Below are experts of layer 3 (counted from 0) of a mixture-of-experts language model. Rows are named router (the router's row for the expert), gate (a neuron's input weights, with its number), up (a neuron's input weights, with its number), down (a neuron's output weights, with its number) and show model dimensions 0-159. Each number is 128 + 24 x the weight over its row's rms, rounded and kept within 0 to 255. Numbers have three digits each.
Before each expert's rows: a language model's description of what the expert responds to; "comes after" lists some tokens at least twice as common just before its tokens as in all text. This comes from a sample of Wikipedia text that the model never trained on. Tokens count by the router's weight.

# expert 4
It responds to: Digits in the middle or after the decimal point of decimal numbers in tables and statistics, as in 2.67, 45.14, 3:38.011, coordinates.
comes after: " ", ".", "1", "3", "2", "4"
router:132134117138098172138111133172125141142172105116118131127158124154140118134091137082117104128146120160147120137105127159139109120111130133098111101131089117101155102112151155130103096132103115108126121112097135135151125129125079179142122130082134139165142172097126095108114112147107131169160130116116155161110100079140149102091160178141129097150123155166124104161152084118141201107140143126180107110142132125145138151098098108177140151122162124136111149119129123114129194132132101
gate0:141134137122163123149143141107094122110143132119126132098153154191148129085154105140133106119104137150135132088150122161097115098164142179115080102145130096121083134111155151113161129160118117089118112088121079102117110106114134136113125122136128140158099140132133097114128116128102127107152118097154106162120088093167120122172103128100087115182128160131107108158105118151144134150150100135105133076093136124086165097108131130153110087178136125114125100110125155189137120099138132
up0:135150142122147126161160116198087109102176107160151145140167095133089172121137103110100138124176138110121120123155115146114160153093136126127157103152143143113132134151151122135155126129123182111183110124155138163169136127145126120144109160138110138157148125127117137119088079116142091145116134099065126141146129165092099137131121109080137155072112113132154148138140131098131120100127162137094105140174117134143157095115100140138143118126163112122121100118139139108148179129150160
down0:126135168090138154120108107127117104148123132106082130158128161138174121112161145064137116153128140142128104129123110109105130165133125100119149128084193111133127157150118108193127105145154135130121133121173117143113132125096158116122176131122167157084056109117123156122173151166135153119105122093115122120134151103131116113161157129119149115128120132161146126107129144141109182141139096162131144122157094160117156142135111145121208112133137109108115111134128168144139135090137122

# expert 0
It responds to: Bare space tokens before numbers after colons or table pipes, as in Built: 1910, US 82, | 10 |; also some name pieces.
comes after: " |", "|", ":", "–", " ", " in"
router:128135177149142110152120110126138120150134110148092150150138093120127148119093102147119089149127109124135120109126128161107147147130139157132118148126122118110087105198127120088150121112132121129135115142122160151148121124113096117124113108114132146104083168094140116159136132143135132156141158151115133160141119148149117125118130153139183145173078146114128085151127102140075120090154177172155148189128125177138147094162124140143118149119138157131110106150146138146144106105116032
gate3:164136136112104099132107107145113104103121145123113090138116093132133136162126149087149144114149111149163145127103161139118072085161129106101152119128141155141136102126121093186077138140103109116106167095115100176094141136105126173150080146099132104128118106129096106128110148133116129103147180124122113138144107165119062136135110151184102098119121112080117131143106116100156144140097137117126142144115148098131164164123088125147171124104129101138126151162118095136146137142159105
up3:139140130089128124143154151164106170135124113141099129099151139131110128084139150154145127146129124099129107115159136106169126103157120151169165167102115118134108143131162163088135149138144100180123158104186124102145093087170132127097150111127195150108165130152139174151084121124139122148100129133153101125133110152159103144144135053147140138153100134161132093111147153122127117113123116122123114120169120077096163121142110092134132119146141133120128160121160121124146141151120175
down3:097131125105159133166132091128131161156158101132127134162112104086120114152122112124145157154114126171139129078110182146150095147152131130125129154068112076126166145137092133105139160126148145128141099127168128127127125153141109131138179128178138080128099105100140171162089118095124148110150145127145157108122142129138123155162143122113148147131126116119160098168144119124118087132116168152136126136149125142096128138118135062158090149134084117138118124135130130136138097115076185

# expert 7
It responds to: Commas, periods, slashes and dashes between digits in scores, measurements and tables, such as 6–3, 2, 1,220 ft, 71/100, 1.86 m.
comes after: "5", "6", "3", "4", "0", "7"
router:140135116109133137115094166122168108177098081109150135123160097139097113143102092170147132136114119163159127137089137124092113147131164133097134119142112130100135119112161095110128150133152116129145112130136159120141135117136116098127137116148116116128083154123129110168083100144121146151124131061161099171083104081131150166138135097116134137134101166151129102204162080123107129144127134080132146152135118132127119104139142104156165144143098120153153141130158133106163167118111090
gate5:166127131129184145091149135153131126146131120196126149154128140100116141139134166117086113151115081147141126153171118161138121112107153152111123125118163128146135087155133150169126130145111104146099121128149129168114119185089136128076153095123155144117178151124144096101162134154118114114145134133142147154111135062088158142126137120086107135121143104177123130136159146115168155181172130121131120122146115147103164129154116145168156121112126125141129107093113132143092162153123117
up5:149057126113114150096121176107128115125141088134136113165151113094076116150143123117148091117146107132095178137119120121133123135143126108108154163123133096141122137156164102153122137135147137111132123129133100125138128140106163105146142156130163141127144136169142125072115136125146101147185112143142124112131117139094141157147182125101138098172146127173146124081166177089100126088108132091118148159141139102172076146166154099124136135128126139104161094140113111107105117125114159
down5:110135116083119111062129130118151146139151143142121142100171131119091096116117121147135113081083105098118115103155136133162121118141152099134126100145142166154110141125126118073098126165158129128078123134111120133125165139132102124179126123154105117103095150143157169125157119115136154104132132149123134126130176152166138127138163119085133099158119085092133068105105133133119089103154123135139088120203127119127163147164108130118138162121146132145164104138151114098128109102138156

# expert 5
It responds to: Nouns such as head, back, role, view, list, campaign after the, a or his, often followed by of or a suffix.
comes after: " the", " a", " his", "'s", " re", " and"
router:142153128141134127108127134113148137081110119126136157149152088111160157198110121170159116174121090112122130103134139133148123137104104161125144121149098142096051122154104111119120067099124128095143119122131104116163119105117108135132133139137134113159096109102098111134186119143122103159122184144143149115107117134157163097156134168101115114147155110126120140124095114153116142134149168131143148113126150130116161131102117117137151148159095146063130097072150126161153100100131120
gate4:133071142125110152118142126099118114117144117127105152102084113127135141110077110145114147133108083125132102149155123063166117161136117112095117115153099137187074114126138136145106108160117164089134129104104145130107159165142130142131106163105120121132095112134116134130136104170172167136095133178160129145120168124156139142145110134102139157169134116128122091136131119116112132118123117157096104154127123149165116104170085176139123152141127157151116103095136126189138146139117177
up4:090156128123119113112140109109128163149116136148156148135147128117115132128102146121120159133101143196123110159102135157073123142162133153133083135140136153148112132124148136123138115085125104113138116121116119106101141129064147092091092084130130134169168162138101156137183133154116183094156118092128156154125138104162116133105120168091118118134176107104121143165134143115126121150158108118121101112164139151156150135149087124114085108105156137145132084132122122100130102110103186
down4:120098135172133130120152103139162131125103123160134164115143120132118112074120166165134098133076139157127122129126095105141115150100115136137085133145111140079150123150141123100143105144130144100112162139138104158097127149153158123156120171133136154104141152087139174100158158140124152091147098134080135097158178149144134164097144140106154137158124111104114098123094068142116105157120121112116107143168117143180104132108116144131171132119096122145132146137130139111127155185099082